From a checkpoint of a small mixture-of-experts model trained on Wikipedia.
Size: 8 layers, width 160, vocabulary 4096, 34.2M parameters.
Experts: 256 experts in each of 8 layers, 32 GeGLU neurons an expert, 4 picks a token, a softmax router, a shared expert of 128 neurons.
Training: a variant of Adam for the experts, 735M tokens, 11210 steps.
Below are experts of layer 3 (counted from 0) of a mixture-of-experts language model. Rows are named router (the router's row for the expert), down (a neuron's output weights, with its number) and show model dimensions 0-79. Each number is 200 + 20 x the weight over its row's rms, rounded and kept within 0 to 999.
After each expert's rows: a language model's description of what the expert responds to. This comes from a sample of Wikipedia text that the model never trained on.

# expert 27
router,192,221,233,215,203,162,224,186,229,178,211,230,215,196,216,164,192,195,217,223,205,180,174,173,201,181,213,229,213,196,203,206,201,158,202,195,204,158,178,181,206,196,221,204,224,201,181,169,231,205,215,219,189,193,207,222,164,174,211,201,205,224,205,201,216,216,191,229,186,229,209,194,198,207,190,204,172,187,163,210
down0,207,241,191,190,199,215,218,218,193,217,190,203,231,178,197,193,171,209,181,196,233,199,195,179,190,205,199,225,164,207,220,182,224,156,203,183,187,220,205,181,192,197,157,209,190,189,207,179,195,201,175,186,198,216,232,265,174,178,201,161,203,218,192,217,148,190,176,179,198,215,204,215,230,213,199,219,205,193,204,215
down1,236,217,257,189,213,177,204,211,204,207,154,203,202,223,160,244,187,183,224,179,234,188,201,208,216,172,186,209,199,198,195,206,213,236,206,173,231,212,231,217,184,163,194,216,199,210,171,205,201,196,197,206,197,187,222,188,225,208,195,192,183,218,202,197,231,190,172,228,202,206,193,228,195,197,198,217,197,194,207,178
down2,186,184,241,220,183,204,195,202,204,175,194,207,203,212,208,195,193,206,172,179,201,200,191,196,245,217,170,218,198,196,222,197,211,247,162,198,226,194,236,220,184,193,186,187,220,207,174,204,170,186,226,163,166,211,210,222,198,206,199,228,166,221,189,189,211,200,187,198,174,205,188,159,214,222,196,187,209,171,205,212
down3,198,236,183,207,199,198,230,203,168,210,217,175,180,209,196,186,200,204,205,192,196,132,212,195,195,218,198,205,244,190,197,210,191,205,198,181,259,205,203,205,200,236,218,208,206,227,188,202,179,219,191,189,198,183,210,189,179,205,202,225,199,218,220,194,230,206,189,193,195,201,218,215,192,158,199,200,230,202,172,196
down4,195,218,258,180,214,176,174,212,201,205,216,148,191,182,180,222,185,211,164,211,211,211,217,222,169,194,191,165,205,174,189,212,241,201,192,215,219,189,201,234,218,179,194,194,215,226,200,217,218,249,200,183,217,205,168,193,209,204,234,202,193,224,210,192,194,213,194,238,216,189,187,183,197,176,213,173,199,203,199,180
down5,218,178,189,156,156,198,208,200,174,207,211,216,236,201,184,216,190,231,185,207,200,153,198,219,192,232,211,180,203,190,216,177,235,191,201,227,154,211,197,169,184,210,203,220,186,246,186,181,206,219,230,173,187,186,198,206,206,219,240,177,192,201,242,201,187,186,231,197,210,210,216,177,201,221,175,205,194,180,185,181
down6,187,200,203,211,168,212,218,192,214,201,207,224,226,210,167,206,193,239,183,219,160,202,183,206,200,214,187,191,211,196,186,182,200,195,172,226,213,184,188,209,202,189,219,195,195,181,206,209,198,227,218,181,213,197,171,218,189,200,192,202,169,221,215,172,205,207,194,238,195,212,217,183,156,181,198,202,180,177,199,213
down7,187,195,207,199,197,193,196,184,174,218,218,186,210,206,204,221,173,200,201,189,202,209,162,192,220,210,195,164,216,221,193,195,203,207,207,273,204,220,179,227,191,227,185,229,205,219,159,191,212,172,162,201,221,219,217,187,224,191,192,178,178,138,230,216,183,209,190,203,208,194,235,205,213,219,191,221,211,190,227,234
down8,175,179,201,237,197,218,206,195,190,204,221,194,174,207,197,187,182,171,196,185,206,161,197,172,211,169,202,171,212,200,240,222,222,188,216,217,192,202,200,202,203,198,206,217,199,219,163,204,220,205,204,166,213,235,221,203,185,195,212,197,203,182,209,232,217,208,167,190,162,211,187,208,202,214,194,208,191,209,206,197
down9,233,189,210,204,216,204,170,185,192,220,200,207,210,233,184,205,213,178,236,206,213,195,205,191,219,214,212,230,228,218,215,226,184,220,189,209,213,197,199,182,185,237,217,186,191,218,225,185,196,205,232,181,179,213,200,207,190,203,194,189,177,207,209,213,206,191,214,228,233,170,236,212,183,199,215,209,206,216,202,217
down10,192,205,168,184,221,206,209,231,190,201,182,222,220,190,158,237,184,191,233,177,198,228,186,188,217,204,216,178,206,204,140,180,179,216,215,245,218,202,202,209,190,195,207,192,195,164,185,225,193,197,175,207,160,199,191,202,197,229,175,212,167,192,177,206,164,201,195,207,198,234,227,222,175,230,224,203,219,205,186,195
down11,204,186,219,234,165,187,194,176,179,204,173,176,231,219,233,191,231,179,190,196,212,177,171,207,187,180,185,186,202,214,166,207,169,215,221,190,207,189,211,198,178,177,198,206,204,192,218,197,195,215,162,195,183,194,169,239,202,157,210,206,217,182,197,197,155,205,217,217,222,222,222,202,227,195,195,191,186,198,197,191
down12,217,177,215,149,179,186,191,202,211,216,172,163,163,220,195,203,177,242,226,165,217,207,203,177,240,230,204,188,207,183,180,184,233,211,214,187,208,202,189,177,214,194,175,216,186,223,221,221,215,183,175,223,226,209,180,205,199,226,207,218,231,213,218,240,154,179,188,189,205,170,220,195,150,166,218,196,196,189,237,225
What it handles: Vowel-heavy pieces in the middle of foreign names and numbers, such as Gu-ia-o, Gu-ine-a, thir-te-en, 189 in years.

# expert 53
router,195,178,236,174,223,210,221,192,185,209,184,216,207,210,238,180,188,233,196,197,163,204,188,230,213,198,194,199,239,233,204,215,198,233,177,223,163,229,217,202,202,211,195,192,205,209,165,211,175,223,194,215,223,185,220,213,225,204,219,199,184,196,187,174,183,198,189,183,196,204,199,206,198,222,177,214,200,218,221,208
down1,224,192,203,211,155,192,211,227,196,175,199,161,169,190,149,179,193,221,164,222,187,187,188,199,204,194,202,226,194,194,187,197,224,182,223,225,239,203,191,176,175,197,207,218,221,229,193,199,202,168,191,183,195,160,207,215,196,228,193,174,158,181,248,192,205,185,186,191,208,162,206,200,201,161,178,180,196,196,198,226
down2,191,185,196,180,219,218,180,190,176,198,169,199,202,223,225,176,203,198,194,197,179,197,208,192,226,205,186,179,226,179,199,211,201,220,206,185,187,185,220,183,187,160,210,190,197,200,223,242,149,184,195,250,195,190,241,194,226,197,215,186,225,182,203,185,202,209,173,210,213,190,160,236,233,186,205,244,186,213,180,159
down3,224,218,208,194,211,218,210,200,224,173,243,175,185,202,206,203,204,190,212,227,236,174,229,218,218,219,196,192,166,244,208,189,225,206,219,206,183,200,230,191,193,204,231,204,183,202,180,185,256,170,215,174,226,197,173,220,151,227,187,201,216,231,237,180,185,174,194,184,163,186,250,191,196,184,187,214,201,174,206,199
down4,198,175,217,157,189,171,188,180,190,220,226,186,202,232,198,212,176,183,216,185,221,183,218,240,192,240,190,193,201,222,217,224,229,227,218,204,187,218,198,215,204,182,180,216,196,219,193,197,187,184,183,212,195,185,198,206,194,208,194,230,199,197,204,187,194,199,183,181,228,196,207,212,215,205,196,204,200,187,204,235
down5,201,209,229,194,174,203,222,187,212,181,190,181,195,226,159,140,151,179,181,171,197,168,212,228,206,183,209,206,207,236,172,214,234,193,194,208,198,223,168,199,240,190,209,207,210,203,189,181,180,235,242,213,233,172,183,212,200,180,206,214,200,217,215,227,195,199,198,207,189,210,185,169,219,193,222,179,204,207,196,178
down6,205,193,199,211,241,234,181,212,186,211,202,206,176,205,197,223,187,220,172,184,213,218,190,208,197,229,173,262,211,184,191,231,224,200,224,199,224,178,201,213,190,204,225,213,216,184,209,204,192,203,194,199,218,190,198,226,172,193,179,177,194,232,214,202,203,165,195,186,218,184,203,191,220,183,216,175,207,199,220,218
down7,222,219,211,197,202,213,193,158,171,225,163,202,173,200,160,196,197,178,200,205,203,177,214,184,190,217,213,231,217,200,204,201,220,199,185,164,199,190,195,189,232,165,174,206,217,181,210,212,170,190,165,272,204,232,198,224,173,200,197,180,206,210,211,206,233,193,221,152,198,207,202,199,218,179,213,212,201,179,218,200
down8,224,228,184,235,189,204,217,222,229,210,208,203,209,202,190,195,222,227,214,198,189,197,201,227,249,179,216,205,122,202,176,179,197,215,197,221,215,223,150,232,192,189,173,216,206,176,218,162,206,183,183,160,175,200,202,199,193,211,223,198,203,198,213,174,184,236,232,223,196,214,198,179,177,205,229,202,155,186,205,202
down9,224,176,203,237,178,185,210,225,214,236,172,205,206,186,221,241,222,202,183,215,213,191,188,181,214,197,171,219,177,214,236,194,184,182,175,199,171,188,228,219,181,206,161,185,196,202,228,192,209,172,171,220,184,225,193,161,223,228,174,196,192,175,200,215,180,231,225,213,214,166,238,207,165,218,175,198,171,192,178,188
down10,206,198,134,157,182,214,228,206,221,200,202,209,195,175,193,213,174,201,179,238,220,181,250,216,243,199,218,192,176,182,216,199,221,197,177,172,183,216,194,166,222,235,210,172,222,189,228,206,184,187,193,207,191,216,200,211,222,209,240,171,196,167,195,209,209,222,209,208,186,218,195,193,196,172,175,260,220,202,221,217
down11,219,218,209,223,199,203,169,224,193,201,210,207,222,186,196,205,184,207,223,186,190,177,215,202,177,202,203,198,216,212,185,215,186,190,212,264,195,231,201,217,226,245,178,208,207,222,203,202,237,217,242,181,183,201,187,209,180,211,153,193,192,218,167,215,186,197,209,232,187,210,190,204,162,185,230,172,207,219,193,177
down12,205,203,179,205,198,187,191,200,179,202,257,219,232,188,253,224,201,189,180,218,197,179,174,190,207,221,189,192,198,178,211,207,179,232,198,193,163,193,224,183,173,175,210,210,188,177,203,189,210,177,192,206,172,233,208,194,201,209,209,151,197,170,207,177,157,193,195,174,251,205,206,216,227,171,178,192,206,211,213,198
down13,178,204,206,237,205,198,199,197,223,199,203,221,219,244,168,192,193,225,218,209,212,207,217,223,234,189,176,209,168,172,218,223,164,185,173,217,230,212,193,224,209,219,178,238,184,198,227,188,194,209,215,208,193,226,161,183,197,200,176,240,230,223,227,196,186,208,177,191,200,166,188,245,220,207,205,177,229,175,206,183
What it handles: Forms of be and have right after a subject, such as was, is, were, had, been, became, in descriptive sentences.

# expert 8
router,160,196,212,232,194,196,194,201,213,207,186,208,204,201,165,189,182,202,224,208,225,202,184,179,225,189,195,200,218,206,187,180,217,200,223,160,192,163,204,203,163,193,215,229,211,212,189,236,180,215,191,199,169,200,224,204,181,174,203,219,182,205,178,194,180,225,217,216,212,201,203,167,202,195,194,191,207,209,151,229
down0,237,174,197,220,194,224,210,186,194,169,201,203,199,192,193,196,176,199,198,206,222,195,163,177,190,196,196,190,209,180,233,172,203,183,195,194,224,188,188,220,183,186,182,196,180,209,175,220,165,221,238,171,205,197,204,208,202,208,204,180,196,208,191,237,181,187,233,211,238,244,196,173,187,238,181,174,220,197,169,195
down1,207,192,205,181,148,195,187,221,185,205,207,180,212,175,161,180,212,219,189,231,194,175,212,204,200,217,187,201,191,200,222,198,165,191,238,181,181,197,193,181,176,187,193,201,164,176,199,200,237,208,208,223,139,197,187,183,217,222,221,212,203,175,186,202,172,175,226,231,205,197,225,187,194,178,200,179,186,207,210,239
down2,186,215,184,187,180,189,205,212,211,239,191,206,209,215,175,187,204,200,207,213,183,215,205,168,225,239,183,189,186,216,186,174,193,187,184,188,164,195,215,198,187,220,227,186,195,217,246,195,197,183,225,227,254,195,204,182,220,211,228,214,169,209,191,183,202,215,204,177,219,220,191,197,184,182,196,215,200,181,186,224
down3,203,203,209,204,200,173,202,195,232,181,205,210,208,199,232,172,199,166,251,195,240,228,200,215,184,212,171,203,183,218,205,227,196,213,208,179,200,258,203,192,253,212,197,174,196,195,207,185,194,202,239,232,214,213,214,213,241,190,192,232,197,228,212,212,226,192,210,197,211,201,220,202,200,200,215,230,207,197,226,212
down4,206,202,231,224,210,231,225,246,194,192,204,228,224,203,195,218,215,188,207,180,203,205,218,187,214,201,228,243,187,201,211,220,179,208,138,215,187,219,201,218,209,170,186,237,200,174,171,222,191,206,225,209,193,223,230,220,198,212,218,198,167,182,179,177,227,197,184,205,185,209,167,226,177,201,174,163,157,210,211,176
down5,205,231,185,223,201,202,218,178,199,208,203,202,220,172,182,201,157,190,223,179,249,170,233,217,227,194,201,247,212,196,223,202,187,181,209,167,201,221,231,176,222,252,243,201,219,212,192,190,163,211,161,212,180,178,233,172,215,181,222,226,180,197,162,202,240,203,227,199,198,208,209,198,205,173,158,198,203,189,226,214
down6,168,212,169,221,215,205,213,181,185,210,206,185,198,208,198,185,214,225,158,225,194,215,205,198,201,183,173,217,188,184,178,175,171,172,152,227,172,199,179,196,229,221,215,217,204,225,185,173,177,186,178,198,200,200,222,247,202,217,199,201,224,189,187,242,219,199,193,241,194,189,216,183,190,190,205,177,199,183,216,171
down7,204,184,210,164,206,143,179,164,200,176,235,163,218,175,211,216,188,157,176,188,193,181,197,199,213,197,189,200,165,193,190,189,210,210,220,188,216,196,210,195,181,189,173,220,204,223,201,181,211,183,209,231,205,195,193,210,203,187,200,165,209,229,220,175,182,192,207,216,212,229,217,205,192,158,231,187,180,183,197,235
down8,205,170,188,217,188,229,210,214,209,204,210,177,182,189,226,204,219,226,212,196,206,213,191,175,208,206,232,217,175,209,235,186,217,196,209,241,189,212,228,197,215,199,156,186,208,198,210,236,190,168,186,172,186,195,212,193,205,190,185,180,178,187,194,228,168,190,178,142,226,151,223,189,222,168,167,194,224,206,210,180
down9,206,250,186,206,194,189,231,219,199,212,217,179,208,164,144,211,198,231,217,181,216,189,209,195,175,240,175,178,187,224,233,216,205,151,189,172,219,184,228,193,227,178,198,198,177,214,175,199,223,224,199,187,192,171,158,190,190,197,212,186,218,195,192,179,169,218,211,200,220,197,223,188,205,206,201,192,198,180,225,195
down10,162,199,206,194,208,222,220,193,209,220,232,225,209,183,221,221,192,231,182,203,198,185,163,152,207,176,231,166,203,201,201,221,219,187,213,189,188,198,199,185,205,184,191,219,170,217,239,176,217,187,198,206,189,207,195,170,210,225,219,196,206,200,226,180,199,202,195,168,198,212,178,205,200,203,204,204,192,198,176,171
down11,159,212,163,187,203,208,208,225,194,205,184,207,236,190,213,209,216,195,202,179,225,131,161,227,217,220,198,225,194,226,209,206,190,207,206,186,217,216,189,217,235,216,228,209,207,195,204,222,202,217,210,201,189,163,229,203,190,227,224,195,226,221,230,202,207,178,168,201,197,192,238,175,197,211,177,212,224,226,188,200
down12,194,167,157,203,167,203,191,176,201,192,198,174,203,199,213,212,193,212,157,204,184,205,183,195,222,221,186,226,179,203,231,206,251,222,217,226,181,190,145,159,182,212,207,177,199,232,187,247,191,194,198,208,220,220,172,224,180,162,222,198,226,216,214,201,209,175,201,230,204,203,196,188,205,183,197,159,214,200,184,238
What it handles: Middle syllables of non-English names and places, often after K, Sh or V, as in Kranjčar, Kirkham, Kwinana.

# expert 62
router,201,168,177,187,191,216,203,230,185,193,211,183,181,206,169,191,181,200,236,206,229,189,171,175,190,179,185,236,152,168,232,187,195,195,211,235,193,183,222,191,214,192,224,179,172,235,195,184,204,215,203,201,194,184,205,194,162,207,185,232,236,182,200,192,199,237,232,199,209,221,181,202,216,208,228,188,170,192,165,227
down0,231,232,182,191,204,183,209,195,208,200,166,204,218,199,223,179,220,181,210,222,210,238,220,211,210,227,201,198,223,178,182,203,206,209,195,206,189,179,179,173,195,215,210,228,192,216,177,210,186,226,226,199,205,208,218,206,191,188,203,200,139,199,229,204,230,191,219,185,154,218,187,219,226,215,169,201,210,192,202,220
down1,200,197,189,196,202,226,215,211,175,181,221,163,225,210,198,210,187,222,204,181,206,203,201,218,228,200,206,189,178,202,179,208,202,204,202,190,183,194,231,184,248,188,168,193,147,205,189,165,207,194,230,211,200,188,195,228,189,247,187,186,166,183,199,162,181,212,219,211,190,203,186,204,179,189,235,207,234,203,238,200
down2,185,202,212,182,218,163,196,219,192,176,209,262,191,210,194,215,217,208,193,228,198,169,204,198,174,178,238,246,205,201,216,218,163,214,188,194,179,208,211,204,185,201,195,161,209,167,222,204,182,170,193,215,240,167,196,200,205,186,191,216,198,230,207,232,187,221,240,210,208,188,197,185,203,209,176,210,150,217,203,161
down3,218,171,182,202,190,203,216,206,216,212,202,196,160,227,178,179,201,243,184,204,192,229,200,205,207,192,200,224,183,202,181,211,204,187,185,193,188,182,180,165,211,207,231,184,242,201,197,177,210,209,189,182,218,193,181,189,190,180,156,200,192,188,193,177,177,209,198,212,240,202,206,186,170,164,204,171,199,203,205,232
down4,208,198,207,211,194,181,212,246,190,183,201,209,204,188,198,196,191,213,214,205,185,181,177,226,206,188,185,228,182,227,201,198,233,219,205,206,218,232,219,188,178,159,190,185,225,254,208,190,215,219,180,216,217,156,203,241,209,200,214,207,180,238,206,245,196,203,210,192,211,212,199,202,207,222,176,222,180,213,220,175
down5,219,186,185,201,199,227,224,215,226,185,186,182,194,206,188,205,215,208,179,218,177,244,206,210,227,214,185,176,192,195,203,207,182,164,204,203,207,233,190,201,250,182,206,193,202,211,207,171,199,201,180,180,217,173,226,210,182,195,222,215,208,175,197,151,207,226,230,206,200,200,168,215,189,224,208,182,220,174,176,190
down6,196,173,218,195,185,195,198,196,204,193,185,230,195,198,199,206,212,182,158,205,186,198,226,196,210,256,192,151,218,162,201,175,215,195,169,219,181,193,182,186,235,198,171,234,153,194,180,207,196,185,196,234,217,213,182,198,199,223,196,209,175,215,210,168,198,173,194,187,208,222,165,207,194,210,249,218,205,225,198,208
down7,231,182,183,196,190,236,170,202,198,192,182,148,187,181,195,213,238,155,187,195,206,205,215,192,166,196,206,213,180,205,186,175,225,206,232,189,211,190,179,214,187,220,214,209,217,184,212,220,183,201,151,185,188,197,185,260,187,190,184,189,206,211,180,208,198,186,187,207,221,174,177,180,210,200,230,173,212,171,210,191
down8,227,195,169,205,196,180,217,164,205,184,194,163,184,192,198,220,199,220,229,211,227,195,219,206,193,197,182,223,206,216,201,206,186,220,211,179,216,200,259,198,185,189,206,192,208,177,205,192,200,215,197,194,198,186,183,193,219,215,189,162,150,212,221,204,169,209,224,173,230,180,200,210,208,165,186,221,200,184,196,188
down9,212,192,207,194,204,186,189,179,193,165,202,201,211,183,184,201,169,201,174,191,193,202,220,213,178,189,222,187,213,196,241,211,215,181,167,178,210,229,209,217,204,201,209,171,196,195,202,180,224,222,192,217,205,213,200,182,212,179,205,199,196,234,200,191,200,184,188,242,169,213,205,208,214,213,173,224,180,157,233,194
down10,251,185,202,179,204,193,222,219,200,251,210,191,233,201,223,233,213,169,186,136,210,211,194,188,194,207,211,196,205,213,209,234,185,207,198,209,208,180,186,190,173,199,213,223,193,252,221,186,219,222,225,190,208,207,195,221,225,199,199,232,197,241,190,222,209,190,211,177,216,225,212,219,205,197,205,209,201,210,210,189
down11,200,170,171,226,185,191,154,219,167,202,227,201,217,175,197,184,197,189,199,214,187,175,221,224,215,209,199,235,193,199,238,204,191,162,183,174,182,213,211,190,179,208,201,222,198,201,216,237,197,214,181,234,210,202,228,175,180,182,213,215,191,180,185,173,166,199,228,243,229,188,166,210,181,201,205,233,208,205,219,216
down12,186,180,192,173,191,215,199,225,201,170,207,179,215,168,177,159,200,153,176,231,204,194,222,226,189,197,179,216,174,187,188,192,214,198,186,217,188,200,173,170,204,208,205,213,205,225,183,224,150,212,173,204,191,222,196,169,177,189,209,194,215,183,191,210,224,187,223,240,216,224,199,212,206,206,221,218,201,203,194,227
What it handles: Final vowel pieces of Latin species names, Slavic and other foreign names, such as -us, -idae, -ko, -ić, -ova.

# expert 60
router,178,220,192,169,192,219,251,226,226,204,208,214,194,218,203,218,234,196,173,211,195,202,236,189,200,210,179,213,214,203,191,207,214,227,154,179,185,213,191,182,196,206,186,200,188,215,223,209,237,166,206,190,193,169,212,206,234,204,178,208,187,214,175,224,227,205,170,198,224,203,218,218,200,208,194,192,225,217,213,147
down0,206,193,188,181,247,209,187,173,191,190,206,195,189,208,189,206,172,225,206,213,173,216,161,184,174,202,188,210,196,211,186,207,179,175,210,194,194,225,198,223,172,167,211,227,188,242,245,194,215,203,206,186,224,180,213,223,203,192,210,207,171,200,198,234,208,206,209,134,214,195,234,180,162,220,199,231,193,202,186,234
down1,226,199,221,240,193,191,208,208,191,178,204,201,212,174,183,216,180,181,202,182,235,193,204,204,217,186,179,230,199,175,187,227,250,190,201,191,188,197,218,196,182,199,182,229,201,206,189,223,184,170,186,190,195,198,186,182,205,192,192,184,179,190,238,195,219,205,201,196,207,212,201,207,201,247,232,187,221,182,203,191
down2,212,205,171,188,203,213,210,238,224,177,212,178,190,204,216,230,162,180,192,219,215,216,197,185,178,214,181,179,178,198,225,170,192,184,211,213,185,195,198,252,195,229,181,201,183,197,174,240,194,206,222,206,216,225,211,207,203,195,201,213,212,191,212,193,232,154,169,219,188,198,204,215,198,223,205,220,232,182,223,188
down3,229,197,219,166,224,180,234,199,187,195,195,188,173,179,212,167,181,199,197,218,187,195,218,188,199,197,214,185,194,224,163,197,201,183,214,192,178,194,196,172,214,209,185,147,183,190,175,183,228,242,251,208,197,187,218,201,214,204,190,189,200,222,184,171,231,195,218,192,224,216,214,214,176,184,231,218,211,216,185,193
down4,214,169,183,204,186,219,250,222,159,210,179,196,197,188,220,203,174,234,206,199,190,214,187,181,173,209,217,215,167,209,198,221,193,193,210,192,221,214,227,198,200,224,215,173,219,225,201,186,193,192,199,199,203,194,236,177,201,203,186,184,211,213,183,203,191,164,231,193,195,193,188,202,181,182,220,173,212,220,198,175
down5,202,205,213,191,219,211,203,187,214,222,161,222,201,182,193,234,178,225,223,171,198,180,222,208,197,204,200,204,212,209,188,173,171,180,176,232,198,173,226,198,161,197,189,159,203,211,190,227,155,219,182,196,212,197,192,213,226,203,173,208,208,210,232,206,244,217,195,204,173,204,180,191,200,165,214,209,255,187,229,159
down6,210,204,216,200,201,195,189,191,181,220,200,169,227,214,209,169,228,186,228,212,203,190,218,189,208,255,174,215,215,188,168,220,168,210,206,197,182,202,186,175,219,184,167,162,199,223,246,186,198,210,179,170,185,239,235,238,235,185,196,179,211,174,220,237,163,201,197,172,218,194,211,190,189,198,221,202,193,212,178,196
down7,203,199,220,223,196,210,198,172,168,218,184,214,187,200,215,177,201,220,248,202,195,183,231,227,209,201,207,183,204,206,211,219,186,234,186,187,225,188,215,206,226,218,193,206,233,202,204,243,246,227,212,187,186,195,204,200,218,212,219,188,186,206,201,178,196,210,209,183,187,213,232,186,202,171,169,208,192,195,194,133
down8,184,190,213,150,203,201,227,197,225,215,202,222,178,218,202,178,177,208,169,177,235,187,154,172,216,193,209,190,214,214,180,230,215,218,180,198,164,178,214,183,211,187,220,213,201,232,180,174,206,227,216,169,199,217,204,183,204,211,210,183,210,188,208,197,204,220,188,169,202,218,213,192,148,182,206,191,218,213,191,232
down9,212,168,210,205,200,217,171,220,162,209,176,201,193,210,162,179,171,193,245,220,201,196,201,176,218,175,187,231,202,187,179,190,187,213,188,189,207,187,198,227,203,203,184,213,192,169,203,209,160,153,214,201,179,216,181,211,209,207,209,189,184,200,217,221,194,204,182,201,229,209,225,133,178,197,195,218,173,198,217,192
down10,215,182,221,236,180,191,205,178,198,176,188,202,199,178,235,204,199,214,184,217,236,204,217,170,195,191,195,181,214,217,186,201,230,205,188,205,161,207,259,186,167,152,232,181,200,220,205,184,198,179,169,210,224,205,216,235,224,187,210,187,175,196,202,202,160,196,206,229,183,194,204,202,209,217,209,200,188,189,216,203
down11,225,192,221,201,244,189,146,180,212,221,176,230,190,194,170,183,208,196,213,180,204,232,239,210,239,198,194,200,200,195,200,195,185,212,189,184,195,183,192,208,174,207,173,192,191,196,188,194,183,165,203,191,198,180,207,213,175,243,194,161,223,191,192,159,180,185,177,213,217,174,196,209,171,226,182,195,199,178,193,178
down12,214,200,189,188,175,199,162,211,222,232,197,181,207,228,187,209,226,191,200,179,210,186,208,239,191,229,201,208,195,190,219,211,218,192,164,164,216,221,190,206,207,208,232,218,211,202,207,202,213,184,215,207,191,163,217,205,179,220,197,163,170,212,183,197,235,162,228,222,196,219,217,213,185,235,224,210,178,199,186,209
What it handles: Nouns or word stems after the, a or his, often completed by suffixes, such as author, review, record, ric in lyrics, agriculture.

# expert 18
router,210,177,221,197,170,206,222,200,207,228,194,218,184,206,236,209,212,206,190,195,205,235,209,148,189,203,208,195,170,170,183,198,215,181,201,188,202,188,181,184,217,197,182,186,175,213,158,237,229,165,200,206,221,220,200,200,209,223,177,165,198,183,203,207,167,206,191,194,188,235,224,187,206,204,169,209,196,180,201,187
down0,184,222,223,226,210,176,205,210,242,210,187,199,192,201,162,182,180,206,149,196,172,196,182,178,201,202,208,228,210,231,204,211,197,201,185,187,229,214,193,202,212,178,205,210,174,193,211,198,197,189,202,193,209,187,243,192,198,181,177,165,194,226,227,193,202,221,193,194,215,170,220,173,231,227,204,184,197,176,159,227
down1,192,193,205,226,206,197,193,184,201,180,194,186,225,177,196,195,137,209,229,180,177,205,187,215,213,208,146,200,179,191,225,210,224,196,198,167,205,220,209,200,189,207,209,198,193,200,211,215,191,215,193,182,216,173,184,231,209,203,203,179,186,179,191,226,175,193,195,179,181,216,206,211,201,212,188,187,218,187,226,174
down2,187,210,214,171,208,195,203,196,176,199,187,188,181,212,208,192,167,204,228,232,181,164,211,195,218,190,226,196,207,200,203,203,177,179,196,213,209,183,215,205,188,199,239,165,182,219,189,171,207,208,166,186,213,226,182,181,215,236,177,209,231,206,169,219,219,197,196,187,173,178,232,209,169,175,183,205,207,199,175,221
down3,200,182,199,178,185,185,200,205,232,177,250,193,212,213,218,195,162,183,182,149,192,193,212,198,230,174,200,224,190,218,210,216,195,194,176,163,208,193,185,207,172,218,220,214,181,149,153,203,204,189,179,239,178,225,176,209,237,198,215,192,192,220,172,241,192,230,179,193,184,230,203,233,185,198,194,191,187,205,228,151
down4,210,226,205,197,198,189,191,208,166,228,201,190,191,190,208,224,206,210,187,155,184,200,171,201,219,195,198,178,226,205,177,206,205,166,221,202,173,177,211,211,219,197,201,195,203,186,183,210,186,209,208,215,174,235,207,198,203,179,193,217,213,231,206,199,234,175,183,198,208,216,245,220,189,243,182,191,234,209,168,216
down5,166,175,211,187,210,224,198,191,207,200,197,219,227,193,186,193,229,207,183,198,213,188,201,155,172,216,215,183,181,222,189,223,192,184,219,166,191,213,219,214,199,160,202,244,216,214,214,213,181,160,203,223,207,199,152,211,201,236,204,176,167,205,183,203,195,197,201,200,183,239,189,171,211,179,217,216,209,185,221,169
down6,221,210,217,195,218,210,185,231,210,186,218,240,193,175,234,240,182,219,223,225,188,201,153,221,213,186,181,179,168,197,203,185,168,209,190,175,190,197,199,196,194,194,158,216,197,191,162,193,199,208,204,220,218,228,201,213,212,188,208,227,224,208,185,195,164,216,217,209,211,211,223,206,185,209,167,182,227,207,166,186
down7,186,208,184,215,198,212,177,229,207,176,205,193,192,226,215,208,184,176,214,202,172,204,189,218,174,197,188,177,150,190,202,191,157,166,179,197,201,181,213,187,230,222,177,231,220,212,224,224,191,169,205,186,182,213,177,180,207,206,193,196,215,193,207,193,212,191,221,213,193,214,209,241,190,212,205,208,215,182,196,183
down8,183,211,220,196,180,203,199,225,201,186,218,202,211,178,217,215,264,190,169,202,187,212,187,248,180,165,234,205,215,212,203,200,230,207,238,214,182,223,200,237,172,227,189,213,196,203,199,243,204,202,201,228,171,210,175,166,193,212,225,215,204,240,187,233,177,172,202,187,218,193,198,188,183,213,193,188,185,216,180,220
down9,188,196,180,222,177,225,195,180,217,194,214,238,204,168,202,209,195,207,172,210,239,170,183,222,189,198,190,217,186,186,227,223,194,201,165,192,220,196,175,208,180,206,193,197,227,186,200,214,217,194,202,125,208,192,221,202,194,199,188,165,181,203,235,190,181,202,193,194,186,189,206,209,228,183,186,207,181,186,178,189
down10,202,217,191,180,208,220,194,171,200,244,173,237,209,229,222,200,164,191,172,179,229,183,188,233,160,181,212,221,205,186,195,208,180,200,231,190,214,151,197,202,201,207,208,213,171,224,199,193,179,160,200,190,149,225,216,202,215,179,194,212,208,171,181,197,229,205,167,223,202,200,200,184,233,197,200,202,173,199,197,216
down11,204,199,211,194,189,180,213,225,205,196,180,223,218,195,203,213,203,180,204,216,186,219,189,217,202,186,237,194,189,216,236,210,215,209,184,160,172,182,190,190,196,230,190,210,236,189,179,185,201,204,186,200,178,185,209,207,225,204,223,188,195,205,172,195,156,206,183,187,198,186,225,157,221,184,174,200,239,190,219,175
down12,219,188,221,205,176,169,193,178,199,224,192,163,179,179,203,203,210,227,220,185,221,211,238,162,229,244,160,223,227,217,193,169,171,180,179,227,227,210,208,185,167,212,179,206,165,218,170,203,217,169,219,208,232,200,201,203,190,241,202,200,239,168,216,219,196,207,190,191,162,169,204,217,221,203,223,190,194,180,191,157
What it handles: Field names and numeric pieces in technical infoboxes and tables, such as length, size, mm, time, engine digits.